Below are experts of layer 8 (counted from 0) of a mixture-of-experts language model. Rows are named router (the router's row for the expert), down (a neuron's output weights, with its number) and show model dimensions 0-127. Each number is 128 + 24 x the weight over its row's rms, rounded and kept within 0 to 255. Numbers have three digits each.
After each expert's rows: "comes before" lists some tokens at least twice as common just after its tokens as in all text. This comes from a sample of Wikipedia text that the model never trained on. Tokens count by the router's weight.

# expert 97
router:185132175096137106110092158139115105130124115113131131129103124154156097071102148120110139132122133153138126127125109107098139147143161157149114150135173128102097113088122108139120147131149110128158112163119152143118125124131174093135146131186139132140137109147114107166164097124134131140086090152140130069113139159095114119072180134115108163138126098100118143172152094143114150128151
down0:099135139125087118153139131126125105109186138141122188131084150076171130157139124111109111084136135137146099153134125134134137122115133122165124109116108155132169137145137119143143136100127147126133098134149140099119171166119150108155146144181170128112143105092120087098123124112148144117116147104103192125114115122123134146110167132138166182110088121163133141169119103169083155118120
down1:144115124098131090103126149133135073068180130106112151132093091119087117110114113075095138156175093139113151148117170124118120128120114146110103154107121127115147116095143094131114140125177131094142107114177119159144133113134137089148113120117118145117144087156107115089116143104115116136116133170092102143166158101105133107127178150174117121137132129143111129142160143139179118121140
down3:120098102104133159111123171107151120141114128137115111117175103047113154146136108101100125153119137114119153114101108098115125153151126148144096153144122149144079133137118122183099114090114132158131122113135115153143149106151173138130103085083132161074066122163122115126153117117108142167141126121131132151118141134109107098131134141079119107116176137088098120135101145113172134121141
down4:138145114136133111119119111149134159094140174120115118125085153144129128101156164097126077076140136130159093117147167135062153154102121166116135165170145104135141152115112108137107113184090093134154099107111089150126163142130117134119123125101095116105096155130153107164152107156122135117155114109110162153159097088105145143136127145144090110141085111100128118116115106150146119122152
comes before: "ed", " a", "e", "ure", "s", " the"

# expert 86
router:125099152170139101165104118110130134124149121128123130084104149145139116138112161156106127116146153144136091106103154138080149107140108161121091095130103180080177099130139140087102066129129118151145130173139172140147095137150133149097104135117164132119104189160117127143100171097124133119127100128145102114128090106122125129106102147142111114112136080114111124130148145155095157126112
down0:157157149146128161117128122125138147107163135176124126180121119149101132140115181152105102146136136179175095153134145087136134112126100135148096157105164129124132138121131100119139151134116101078153114157125135182152104124134077126151108127139137144157127117151060126137105129123175129118114099165159154109096147122112142118136113185130157102122096120132102166132148117119116079111123
down1:107154154159145149095123131141125145136166127148092128140108125097075146132149144166105129148120124139126153130146119126158089133118146175146117187116115135132147123093099131092170160128132079120085127095153123170132186141112068147156126137107126139121147122133106117129139127140140140137088092165162150133130133106111132115130161122102099117114151135149152073177168148143104104115165
down2:141114096144119140134154136147172123097129130134135181132122117126180119105150135120106151119134139112114092109130144096113138100128104125124173124131110127107127147087173097124149152134127175116078147117119112110108119093099141135119141128126068090143154105130114145124149081189120154143100152185140152102118140135104186129175144165126159113138147155155093164111153132106145144126107
down3:102094158107162119117120119091149116134130121107155135124141137139094120138138076158120129142121123095128129134126127111120124158106130105135103069145134132138126112143132171124131130135121108149156077154162161084139128140133159123124173117143123127112084166143158102139115178063117149139156096109086125142130132121143066085106114087138086134106119073090154105114090117120108103135141
down4:118127057099143120097133126114107130105107120135121162148129160114137139150103152095123164108126115104142099116086158130147147121110124074135108065132157117100162090178147135189143092138116137086176145128080124079131142135157140129130151149132120125119095129114105128141135113125134109075116142095128133124101124135174098091128130117149143119163118113125141122083118139153137175126122
comes before: "|", "\n", "-", "The", "$", "|---|---|"

# expert 241
router:158131086097133096122143144130118145131142129162125129111060105104147134099147145129106114167167137167135144138133160146132174131134149090119136115143150161133088097157099119120111140126130116175104154074152136140153199129115154121105116117158115180118118101130113156126143159151116151120125073134120137165163126067148146133133095120141129111137128101123151158100091147145153123137113
down0:116141122101111114107117160134110113193110111125090125155164092099138124129152106117134118119086157161133123126142121155103085160114104148133164116180146115104131129169099113130147120123095105117185140072176173137102105105082091087136118123121112142154133110165158145144145104147158138126107079118084096152129136152162161132160133124117113114143156152137114131145134140135121111140112
down1:154182169118125161118126149154163127102179148100141149101138137131134153122110106102140157188098134110127114112181128098116151170120104124137118122164135155092134136141104091106161146111160153128150157129113101132114126108123109131137101129110100178125113175129140155090113114124124163187138122114117125100157126094103135108094114134108161146081126140139154135154154127152107119122074
down2:163124102141187168126133143147096148127115136118152118128133107122100122085085156102134140173124172125085158112127163131112136128146159127126119200122154133129103131136153116142119117109143123135115119120133169161123130113114124137152162087122116163085120116099147139132106172155152109153098109181147111095143129090162128164143180098164125098162142133165091127140149106116142113135119
down3:106166153153127114161126123109140134135126132142122176155159114128147168134134097147125111162122137123152119109135153145134221079135121123108126157152081142170105135139117161146119179136091128114158057110078118140156138144073119122112134157122132115184106118139147126154129114131135107133101105147114116122135152117103147097109111133125161110118137088112145124109098139136104128097090
down4:138147130118147152133089120172155089113136153133105098152109127157087118105139094172136132176154133147095134151070141087169134084121145137173136149121151084120130136115151119178163101124165122132106132133151119152104090109107149135140115128111128125075087121136111123095104105136105085149113147145132149102168118155127153113104123100131132151117119145146089143070127135109143126102111
comes before: "==", "The", "===", "In", "S", "A"

# expert 100
router:109099093122110089148121117103108123091133107100138045113170114164149155068125122106160124162108141132176117142115137134149124133155100128117144131119109127174104103164129151149086120116083152138151125087154131148131114100153136167129140126131132090094143167117128119126149150117151114102102177113138108155154134151161156143156156133146141123087120156110107110119120141107160141115165
down0:091110136085104135134108154113155147091159124141151152126103081135186135122129139123077115102103152158128164167141163116122140175102140124136137152167161116147083118133131131118128119105120084123092142154127118072112083146105143098150151130125115083149099112125121117111104095173136115140116132146115114154126149162118173162085124138126135120103132106108101165148150151151095104131106
down1:127126112145126128139157110107108159114112109114123130149162137133104115133118096075124145155145159135154084084086101124151151124131141143151143137104118141140115165109121161142140142086128185113147132093081142167147205142096158147109104105130143161098151151093153152187133136105140129091105151122113120119132150150138132088133150123110098144135169133111147114092137105143182128115121
down2:155104112111155091127062164141109108110117144166143170121089129133128145104096159163113111076122119135113167110132164147168121097116108089084181124159101144176141139114173173130108152138121133122110124145149128103156125150139163143111119100115168107133118095146146097127143094153116133133118114106123137146133081119109157112134122128101137127111108138118100162130152183119138158142109
down3:143102165111148093109122192104138110113080097139122092173109123127144147128105122139097113145106148137088112106112168115141132132141154103127120109171129099126111126144099172136129146083110150131080109116103135125150107136113162116140113120143077103103136125134108168136150157111097153108141089099119105132121159132119171136110151155110122165142125128122108158081162128096092179085126
down4:144131079144107116167148101104118165081137167103106093141126138121147088124144141095133145110135106105113129142147101146139137141177077124157117151121145121120152063092122114101104117152134170127155140117168119110127103164148119112079120115112102107127115160118116116147157151133113113175115151135147118116162134073154140152109130089125087116161167133111138107122106085123107105090138
comes before: " was", " had", " were", " are", " is", " the"

# expert 55
router:146174120109141109169086083127100167159133123114107130104164117113165134100131101130123159135104122156056181145144120134151127133111153150120160142137116150123121075098144133131129162103135093136150115127106126174143151145114135112130110149133127176117096119095110104152147117101126118101152113108134093151110150153166140152124134110134079128120115134111077117098077131144170120139089
down0:121122162158145127140120094140168083123110144152120139165195105172119169131120098083103104130106161134140125103082121130135133094137203139175145148104096154107152135123136147131105117093141126154144078088139157106097163142122131116105109111118137105167140091112133131125112133124149109111141124160133144123092141120114130146077136146137116157124116100117113122087144113126162088135102
down1:119102115132132151128118080145150103134099123129156119159181114163103108128120144094147131114155140193159137149127096100144110094152123093139095135085104124100131109136171119140132144094133128125161087106158119127102153123134123118140146124126170129129156119152173152146132105102146085057112088082127115134118153130136076149113130162106139131100146162114141158098104157131123102154133
down2:143131146126119156124130095080164101141114150152121096144134105197134151150092140128132093107148162161170090118090122122126163120158133167177131117098136134121141084129103112104168054136113101117121109128176162116118131126111175139130127098141140123127119098141116120133133141129134133120085099125121121129134158110112141131120153182183124111137132088136128125075128144140132120113171
down3:145194144157104138126112129142107135113113149118131100134114125120141150145133111118135131120123125093103161104145135132104133161119144116135143118190097147139123123093130102144097147142107121070152131091132083145155163142115156074104121211168137131158124134135090123143133154104114080118159114149170125095117109121160137124152166141139170142094134147134100123136141072140107135130153
down4:164128100177121123131132085135123151158107109170129113115144103183112143120165165129123090109114163146107122131142109131129134143077117124105129107143093132133180125124171091118096115099143132080100145152179125125150172127149124157114161092110068130184136120124113153111142145118110120102125134120181145108107110082141150109116141143122153119140151107157138127127072140123115126133140
comes before: "\n", " ", " Po", " Year", " S", " Re"

# expert 18
router:119116138162162154124119103145148114133116152142172112086127155151135126082130135121108151182164132122128130126159108108133118172112145118096141112138141156095165157129125105128126163168120135171122120096177096110169136094137108116129100091168118156127091097162133129133111098129123133091101173123128142113115124059116143112141122160120155110119106138146112103145165170171109158150145
down0:142126098095160132147119128134170126127120136145126071176089124138120153140128104159125099087148154068120116111145143131124159119165116146088123079127113132147162177079108106127123097146130146121129150110155142102100129159081113131102141126104111099117155128128140097139113112134112142106131162121119134139138148115162157104096167127136098094123066108176096108140163139138132102098147
down1:152131121147116102093141109107113123091144147118162134164111148104156117098107159105113122114123105141154140133098154104116080120135112121129113153091144163149160100125129108153113144099138105105108131118103117075108122117163142082128135122181110164169147115122105097089105142085142177103096103131143125167116141121109145107139125167124203163125114124125136146141124174131076147132149
down2:163156132135143148123118108161088151168106113126118114131138149144117113185088154158165110133143147052118090151108104155085119149134123158112126100143125183135106147104150124119105150118102143117116157099110124089137136118136151125156125160170122109133121109127119086132153138094098130131106173143117136114149120119153140149110151099120119113134052162141066098121134133150130118133135
down3:096127153141140148140151118103137144113117158102133134156117116099089132124104144127132125155110135152134137187112137121162146147105171125139106160121156145154098085154157173157118081131161119112163144099078105121119110117137124131170108165106131171138138137164100136133131134109093102145139157126085087159160161099104122106103105103152151119180142109124128114105142180108112110126172
down4:112140127149105148113126137155115130106144109113136193115167116125191062114074129145140125147134163114122152112178155164124141141084147096101123090086102137131147159127140120092132104115125136133139126140125093145100152114083173116121130091130162175181140118162115105109088117112126129122108129143103110117101118130130110121149119098119127110152127123148101129139144143193152115115141
comes before: "-", " |", "vent", "s", "par", "mi"

# expert 138
router:164162124086142152153157126117169146158124108148101127149133116113150131099136135134153122125119172118123103138174092108151098120135123078115123099099098151132198137174140141076097147123135121133124139156164126148116084131139078134149128121129132096185105134147145129111132163102111121093141111076149121129127099142125139149129169098136119096154109136104101144098147175147148104138147
down0:124138106122094109164142166095136112107124175165123125100099099136122122116110122138084121117113098138158176115106098147136145178077101150122149111114123075111109142109087129125073103122131127119129085133142147121120111160146123154131095121125170138087123131175122072126147110115161165102127109138110115116126134166118150131132083140128131134155125069130089148152160125133124124082122
down1:100152106129152127145139140155140111132144131097127121150085141156111125128153110155094105133170193111147083165088106145130107127125074083080108125160089141146122121138161138104159094145099145090145116137153135121135145145094091141198117125119136110163114158100147136146130108122126111105126085141130111117117131131095118157072156151145121171139120121117119129098139120101126141123173
down2:122164111136144126118119150151090140146077114123134158127107181111129089130155113157163141132150105162152103151125126128177162121109154076151144137112105125163154135143167096126154123117096149136118148120149128123134157098150103057160134140070100111124156108156173147137104104145103133153122129124128113095117112161164141167139100109123095161103137170156135115122113097120116122158120
down3:141167151077116138108126100107118120085173121136090095103131101081087146143157116099086121134153138141098096103164158127100085147123110123153139133141146107133121096097126096126133119105091106105131121082128130102136113132123069116117106125120115118113156167126117122118139123138118126127126133153132137102156121101130153159165115127135132130094143160106155121107098155109076076185178
down4:103110132189086155121119106120090147174138146147093116147158153130123144120119166097139126131097122106132113080126140130124134140127105148126153098105094153129123138109146166109112152157131180108137109154152121168121112125160091117126149157117123103092164133175103126148120143116137116180184123103126137128116095128103156142107139145064150116151129135079129126116161156113127171093117
comes before: "-", "ative", "al", "ated", "ally", "ing"

# expert 187
router:109139156148163151125159162093148160158131114109126125125155180157131093155105170142132131138149080117135127138139099105107130120129129154111109099084087090146125154127139131148089117162097148101169102158127170146124110117141117119149077154150144129134111153135123146190157081100122113124138172144109119115101076130116135149116183150111141118148113157120109116132128105101143119165106
down0:133112131130092122067131102119128119113087109143161123129148138115112109109082119106121133104103096133090140122110122108134124139095130134127135163126129152087143107194153151108062091118150108126110122133167099170097192128127147125084128129154137194144116152141114104123133124144166102123121128151104129145164175132165126148118151114106160150087084134112143144119125133108102130145128
down1:100125137136093173117131119112137164098116102148134149104136103112112123183130130152144094146124157110126162164138121114127142136133133120121108136158100108102156099152109196135111145122132130106143097140153143113111135125181081137135158147130173149141035156127127103165128139083112113130119113146156116088136149135129146075120160156109135146114092130085138136109127148089118141139151
down2:113126099105171133121102129144140141095147147180107089102097152099148094150132148177103103140107088137140141163124123096121121134142113153163115095101166114113081149120123167162147084141123085120161097116138133075164092109105130123152180120125117128135138126109116155119160145115111137111174110108187116117135117131162138134137103111140152091128088153137155140106113140117145151145133
down3:084138138098074065160098131106131106099168137129133164155135158144146118109113133106161111103125120170149134129104114125111123170148108149097110128137086149133139085107125159108096134129129158107155106117127119133146148131171115104092128157136134102170129106140106104105115133082162165091131128116143091089105149147132152137092154119126183150093145087130115131127142161104112136111157
down4:116082147136181163161185146154168107100172164159142146130164182096194143104111135117151128149119141105148150109169164120115109141138100128128135115120119130126186119150132141142115121138119117113153149123177109145145140121136082126123147177123108114122151113147133134107114119159124110143119158179141134119118096113092128124117115124147150082127115106095143130131092163148143145144159
comes before: "\n", " 1", "|", " 2", " S", " The"

# expert 199
router:166130109125113135142125103114173095144123118124133142075130112155139095101136131166129101143183138140121092103134123090143110113144146124164160089097119111083146109106131124088130122098129138201148117155122104101146105142131132153111124119079117111142135058093118097113134095126146117137149113095106101110104131103160121148123109105127100175096134105159141131135127092146085164135122
down0:116157128109131150119120167138167142165091140116098139067118140150159138148109163118124127098145167166094137171138114136132133095138097123131122140110131110089159127092139152159120139127133129156137140106142131079118147167155147120095118086141124107111178129122138075121101115146102165091094158139182100095131105154129143154095157131155103136146118129084108151129144118080102143118131
down2:116109125104152095172172151059136127115079158108095124149115133126092147079127115107074166140120113157134138093088122129146132133151118118115115151112096130146113119118174137095103120149149142120154123160126115132093168145141078119113121140099134128141117149059122128121138134119177065125141151140145130158153116132161110155144163116156140162151151124129121138106111126108139111098112
down3:154126112112152158119095141135174126133139164129134115151119128141132104151147164155126126123145132101127112159141153080103143104116098124113136128150158105104131179115130126143183154154166114091146156096124090142148155143123122154103144093117133118118086123153105168146102135086127140068166113159129149113160126110110087142106125126145169075117105115176092143126139156110119157139172
down4:136159156139111098167100144114114137138125132166120110161113121156131126103120146096130163090069147088081092132172130111096142123150142105142135159123097130122110127122146142152085121123135114151137135130149184144160155093125137089126153090107094149128152148073131139136154131150124111118137185105100163138099152161178155108112153137125132125117122125099143149117126150159135151128071
comes before: "ed", "ing", "er", "s", " in", "et"

# expert 76
router:124084123136142100133131134098090089119141140106090094127136128129072107068094152114124134129171142141138143085115093083116098108139146109130145135140107133158144142159140124139130143099151121152082088106107137166175192121123129134116093125118141115145136174093120117168179128151140123134112139094128105146150125131162103141133165142121122170139144122131142118147074122136149145091110
down0:127151144141114123140129078106145079123131148138162095135131109138139107134137109105149098104159113120185113111165134110113103102092116093172094104098097131126111178157156144115099149130136152133118155079117130123128170189149127074149140140091107107129161122170153142130151104117095120130150155139132133112115131141119123112136096131162142175158147106124105163121175110157095116147130
down1:150093068137104116107113106117111080159144106075114172134113134085176139106125124130099146116109103060134173175102110105140167151147140138075132144128154142130138151157127146133116150119114145124119138148118173163142177127153125073131077143142100147124145106146152109143127139094132138121143136128146128099150123110114122156124178132113121106144143096109131129122149102133101121101117
down2:142117121096129114137120172151127141062146127149112128124132168142058140134143161104126096106137127122103132182122146122123141127117125140082134150175132179153123154094089126109116122139143141098157057120155169122124188138120120107124122127126091127098124126119119147108109176170135115097148144144136173134116127128106112130085113164144094150098150106125101140139127160133094128134135
down3:153063161155134087100143139165098110161157094097156155127117101072141135106104122110129137130139129122120159123132111103170132147118113107105085140110154154108122132131137162117170140109144167104080132098142159179129141125167144161129132104131088120124136114144142120150154158084120136086115127088171118143140142131110115153158153113156138086150159104139117155152152132135148147112099
down4:155111112109125126123107083111115123120149124146125141119118138089142156119133142137104147164127142087116129143165142168165100126162106186160138127144104110114149134127130116153162179109064154117086165144110124141128134132200095096120093116145110100135127143170156115132100135110154142125147136136130109072140106132197116122106152157128176158145135106102124138138128130122092115146133
comes before: ":", " of", "ing", "hen", " time", "=="

# expert 45
router:112146146112110132132100139122107151124156146116117157164078163144114096128113177141091082165098152152079094130121119141120148130112131119137118138133110155156137167154148146160119141125146162129111121111092100143118140113079137126140164162149104145152152086119138128128118128091135125111108089163107118120146118165132171174145175088104116146188161104127115123141112105128121101175105
down0:162156121110112106123130135094169138150116110124094089172156108151118131130155098128081108153186124169150113110172080140162124120098120130125155137135126110176141171127116112132144183128146142171127136132149143170147108118099089134138110164122155133109161111091125121146138087167161148111117164139152105128119118136128132124117101190130101153161092131121112095105133119138123105119118
down1:134094135097170137113130108160110123129121080067094134100106089071115128145162141096139149148097136138111078122117117094113117146111142115129090134096144134154137126110097136162126118112146151146105156154112137183149106124123142128089102153134078115129120090151072135106128136085112104148140094132098137118125137136124087121183133119135097094153134145139156092148117112134148094139115
down2:096109106106136122146133123140108106138166161135128101070113119104179179108119095146156119127098111098179120105106122115131095100136128103150166085140151119113124143151115158089125151119129109112142100096165186140083118124170152135126152141109109125150117112130096120152121148117167141156121135137138182173103131111179106100109121166113145132150101136120095167144105119145132131135143
down3:102141117118143075113129122113139130152141168074134138127161131114153173133128161134115084138122104142163159120153103135166096175111119129133147127121140108129153145183148138095096147121152117132106144129125109138129108096106100176108144151109082111140142128092136129121139120133115095152108137098187150112132116095126146177139160136149100101147080162120090111112107128175134139176109
down4:121159121181169094149107141131155116106168089130163119099126104147114126142102085092129137162101125132150140099135110153130166147118118166131105109144166091149136115135144120112149120085129120095120156122167091119114178182141148092128109125174169135112110142154155124127101137137146118116165146147113131146084127149131167133109118100115163161114134135133078158150116159108114135141085
comes before: "or", "tion", "ice", "ate", "al", "e"

# expert 190
router:169134126114096099139155096143141135107177146122149153090129096147109115140160145132174147172140117080124144126129125141131120132123119067162137128113125135126138121113141107116159150152135116146130133103143109122123130113111107141088117109132086110116105124164108188138109126147091102109115157142118175119113092090160140071152160153130125059121129114163168108114151113120084147129164
down0:155126130091199119126103118107153162105131097097146129146114087136092168137153070115132130080109123131140126101140150149157165111123095165129127149154160159110152119143141116127151160105133134096131143130156084148114113115142148177128125114104125154133188117161087113095117119155097123128099102160143149139114118129106129174147135121141093098151153090139120149152149124123139103125168
down1:150113124107124123115093102141120140142168124116179148121132092137133141130129101126111143146127116127174112115127168122123126157103114115055137120184097106134108158141134100085088111106182123115140135114121170109070138130135120134134162092117135125083119136160162166149115129100113167125127133118154131103136078144102095137117134174136138143137097088116083141115102103082148136111110
down2:176145159125148116143100083145150148132152096131163101119117142185143123110128075134146118123150136126169156137121139142128120111145140171149137146138104129113144142117157113150136154078128164142139116124159168140114120144170185154106090101102152131129135132088109138125187165138062104165132085159103134125149148120136144144137104089141118126104139125125113131162084116106139110123105
down3:151157135149181094115155122134137140116161154121081117117133075120153085116107130121074086136117128172107146134098163091122145172087167122114129098151131163131124125137105123143131132144148157098092134178125127086127165163141099127130117130107091152130091117128136150158143143142129118099130115122096160134127129106126106120136143115155154094135130132091115093117135097122060162094134
down4:155112137133152125105176123143160136171138130160152118120084121112148103127079141127166084117114142180115095140162101153144155124152093107147166119115106109109084122086067136144140122136137150103109076147090114127121128099141113124113097141150079105146122114108084182119140116132131144111107099132149143157096125132142158098148125123141154117115147120122097160159151117171140144123102
comes before: " |", "duc", "mo", "te", "vi", "per"

# expert 117
router:140166110116097141144135140097142133110127101140116162176157111121155145126125120159135100135180150107090154128133139118095123146132183118114114159138144129110161165154115104120140126153153139084128085155114100168131116090143134117149179116153165159143130120149126108137095186134106096112196150130098151135146151140156123155139134142139127113131098159146147078170165125116142094128128
down0:106113100089144115128121148113095112134136114122145114177152116130114101132114140113093125094124167125116135115145130122137128106130112093150107139086137097100151130108101120164117098089115156032172115127110147146140138109109154152116161132169195113154107104087167119086126124078158111119143129141141114131156123097139156135132126131131150135099123129139118126177174117119158149101111
down1:109138145124155136128115105123155108105112133140123181137138131103105121081187126053093102103133123127121122120156117113178142111113114153132143078095139122135133144147091168099077148137148108131146174104106088161116150117181144126145133115148146132091150136187132169131141096132088166127159118137136110093122139148120133169126158141127106130155126140141135156122139154136110140114154
down2:114139107135157147147134201118119150107123125111144126146127133126142146107165093110122098136119123199099130099114122151156124134151119173150109164132133097105130106114083145141169109134104122155133115107077101125131152159095099139133114159171131137123141164102091157087135087136132128134120128098127129117103174182118160135097135146125160118126128065138109120148118163098125125105160
down3:138076137164176127124130103156086152115152114074144095089119130157127098141126139146086157167096143128169101148146120115157161140141144171109141103106154110136143097135112114152121144108129166154148097142114122162137142103111168180120125116093116150097152136097147142112122138156127111129130140120110145139160127154107156104140175111161148169115100158151181124148153117133121129153162
down4:128139122141116101140145132151101076099109142139133118171124143134080138173126126106120132106125120147171137180119138199142130124117167104097182134087170130133149182141153123104110099166166141138130114138139140131109140100132146130110123137104142120121111114114133135126074140069144122127106135136101136159123128120106111153120106148145130159108108122113117170097093130149160094069093
comes before: "d", "ron", "n", "ct", "l", "ally"

# expert 82
router:142134125076156134157108117084137111164107104155100102128151095114147138117111120085129127118142083117113105141097125104122155133099133146117118140142153162127145157122137158185092108141141146121142114151085155172102147155141089133155097128145135154153173115124149145129156109139146115143100080128112101150112102139121115165084120068118177147130116118132118104108139131140180087092141
down0:068123148131122126120144121175177197139155137102132135076110112125143116141113145128134084139133164113130158119123136132129174107117061118121127135129129157114140137119098152102114148199142159112118119108159129148101089106154158148171148159097141104123117126102114116100128142117138167124090117120131136111121147139121147084121105115077126142116167147159107149137109104168125132121099
down1:116098113170128130140135125124141134131143107095149098168107103100139091145097154092152139115129138159173107075131155130070126098156076136132138159079117121137148114106138112115130128135198121095119097133138129146087120136154108173191091174073114123126111134130098094102147132125162083146143130135149144133144098157132128122123120148142145093107119132126115146120137098127141142136133
down2:138133128109128116077125144167101149127133111149138164113110114170133083090127100118143136162114105136111163132109076128087145112127090100111119119125115082115131127127160118123117122077129127124158145131128195072133110125111135085188164112197157113115119158164140108144136170122115105133131113111124127100140115119152128141134121123169101101174123136156127138149127120130077114140132
down3:119112123119087099130122135123137132152103151094132129161085151109130147146144085128148125106128139144138094096123101165133131148127147126142110096145071174129114136151149084134129129100111103136144132071118118136140151117111152136121140126147134115127108178158128103144125151107143173075131145143099099152164161088151077150119095126155158076094123122121165163114128106154116179139088
down4:086151138137096103129124131157135119121159115159112064073108096138131112126106096103153141115128150117165134122168139151132121121158123163144144133139112139111163103125114137096146141142127085131168141099143143137143118127116105075141146143117133108132115125145084114122096170171140133087158071159132119093146147084122109078123154142186115135123120126103118094137126151137112190128139
comes before: " \"", " The", " A", " S", " C", " T"

# expert 16
router:157144160132121137110126101160133124118084126103104114133151139118118150168119126130123121072076082096145103166142117111127172102141087158134171137130112130153117111127141130133131149109092129092118167144109102177099158120146108110127161142143172118101152170107130096097114189095130139145130137156153128110143124132106104134120072122140178119132163148103103108114160141123088129147127
down0:139149148129110097109110139172162102157190107113141133104106103138147139176152122113143144124119156149162149121154122166170142126127122121116122096132115155118133079072117087136123144110076150110137139159096137151131106106135083152046102141115138110115161117159147109129128116098136110149158099133116133136113161079130138135149159121133120136082102129162137119128140142178140129112149
down1:107071128127110127148149116153140101114119139113162138131153108131131071100160118124114130167090086113165156159133146133130137131144131164143162095131093134139127108115110087132108142163164144121130094084123124131132098157113114144129126108125137125092088122145088158120177164168103144162156127133136098103122116097141182138148105153133149091151123074124126117135108113130135092191125
down2:154145113105108124148120135129130161097156127144140143097104127120138147156158102108141099126131126104135106101132071140075155137106146122140135094147114129099117103117103103150151112159110127126155135126193129125108136142129140095115127145158090158118161106169125196085142154135145129113180158158122099151136096053104130148116146110168134123152135139167126145154171121129137122115092
down3:140110091091131115113157137174181127135105144156138114156151112078136113113142102146153147059114127099130115155140146135106158121179117101149109125127143119136139111102159109124123125135163135123101176120089126140137137110136150146130174142111157160119105166112123094140113126110094158110111101172117119112144145141149152088120156104161135104112180105149149123102148149119150161127066
down4:131151161174138083119105138150121153176166111121094096137098134161133161151160061127123153139140155138112150105103161140108138115082180107129133139108155152144129149137114186140099119121157120123139171095135165130122136153136156144135087109154119133148112058134139119126159129148114142131136132125136128159122157179128119194126106096146136127140107133150125123162109123109116134145142
comes before: "2", "1", "3", "5", "4", "6"

# expert 131
router:125126111145162146126116153165145138094092093134108155095140144125112080123188168141138127126093173156123140106149157158147140110143109111103102193140108161156136119140094148125177121141110118188136164158108116130146118116142132164140159131136172121136156147102161102094157111136102108106137137136110107116159114093100114146110135115105112130147152144113100144092111159140079122148143
down0:100130157146134114118096107173131154146122155109126126122140135093158131119123087113130139125138145133115107149122112089119121132127136135153100089120176143082148087139151100138125125145187172120146154126114106140132127130164114152102137154102153120077109140129102146119107090111142193134062164167124123125125101099151136167154110099150123137141147138185124170141140078141104120149114
down1:112125141133128109141101119158108121143160116128182152091092100135127081083142103090174133151140106109123144111145149127102146094146132081107079130155092125103087119162124102164111121103123133132142141098149115144131136131104127121136156168146121145127108164080137098106128149083146150106124138143100196131116116114139102119156110099159120146148149097126137157174093152147106129158104
down2:134094116146160110131147104138152137177102135124140099080084124121121097096131174141130157114124055138184127145123120139106130125116141123090109109136077099096092140132140154135119108147122130126150132126090102117146142115100110136137137126154131125097090149093099086080109125096093144146080122171108131136110068121090118113130090115119163131110154114091151111144111127116130131138111
down3:124158117166133107114107128110158134138136158104125105146158121125121141124163102102126124152092117107160091150114138099145148116133132094146143092117115148085131131125100104112138119155125110131161155098079121103117130079126090101094120150110135127116108094100107104131073095136122112156099149173095164088126101129126184179106109113148126169115120106130113163179134127142128160168161
down4:149106101115165132152094076160105130157166099099149147123125117145140085107162071118184146144135126117093125171126118134128136117115141090151124140122119119088097134132112145151135094144142128128108142134096141132121107165092104155104139150154118154118107086129083140068108114122148120139085079157134156133109124118149093160164150101171142143161131101126147120164128120142130097129115
comes before: "–", " |", ",", "th", " season", "–20"

# expert 109
router:137092133142096154100115094116124105130136115149127105064108115139172137162153133146121137084089146093114141111145123169119120113136157156126082118137104132079182153089126108082139127111134126120128086140078159112128109163127138098110130138130139074162097125153151119106142131137162113139150169140129161119092137132177098145119135082096113125145130120131157133132151088110137147132156
down0:101156155170139138146130121107139124161165146136137158140156114127114127114127110137122146120134172099132085106135094147139096167106149157153119133157111169111152155180116166094125111133127157139108170116097138102139112105148108165103145123092166141117162137119135112167125154157157105154100163171112159113105158130169089120138183125173138087156134136101126116105123150158155133149124
down1:099142130141142159083137134096195130137137123101110155112109109104125084093111149143119116158134123113110158124127109126129136141147145127102098148116111125136152134116140186092146090125120158068108138147086092170076160118120125167093138105117138140094140118149116113142128105122132126118164160121132155144156169104153165095112115102121122117142131121065136170121099177134103120120147
down2:155114105140124147106156093141141152121118098113130093104112108113190147120126151119096160180089131161084136156118114095088108164121121138110107105103111125142111124071121144132154100181112127123148126121085096117158116095154116168127101148087132130130124146137126088132151169099128145120089142163167139165129101128121125098127131109129135111154155105145172148159120144146113177121132
down3:169118123120133124138133155116097105151133130152131088153133129144091100097139105119135130142076099141181105110144127145109123129101116111109151098118143074135170128125154080104140103127188140141151099180169162110119131139149108117147114105127091145102134122145128095154084080136139137101143120117114152131141105133142115166131121158118127146082133175187131128115148151086136097107154
down4:101107128099103167126161081113115142115146150113143104152166092113118154118114123101171122160166126125116135103115088106131140136131125155149096117117081091097157103131100118169152122130118089156067114169204166129108118147124135124111107136145141166107149105128100109157113118120115153143142112099153145136149115139133120101111152154152133131121143108126149147106198130131151094120099
comes before: "c", "port", " Force", "s", "ship", " of"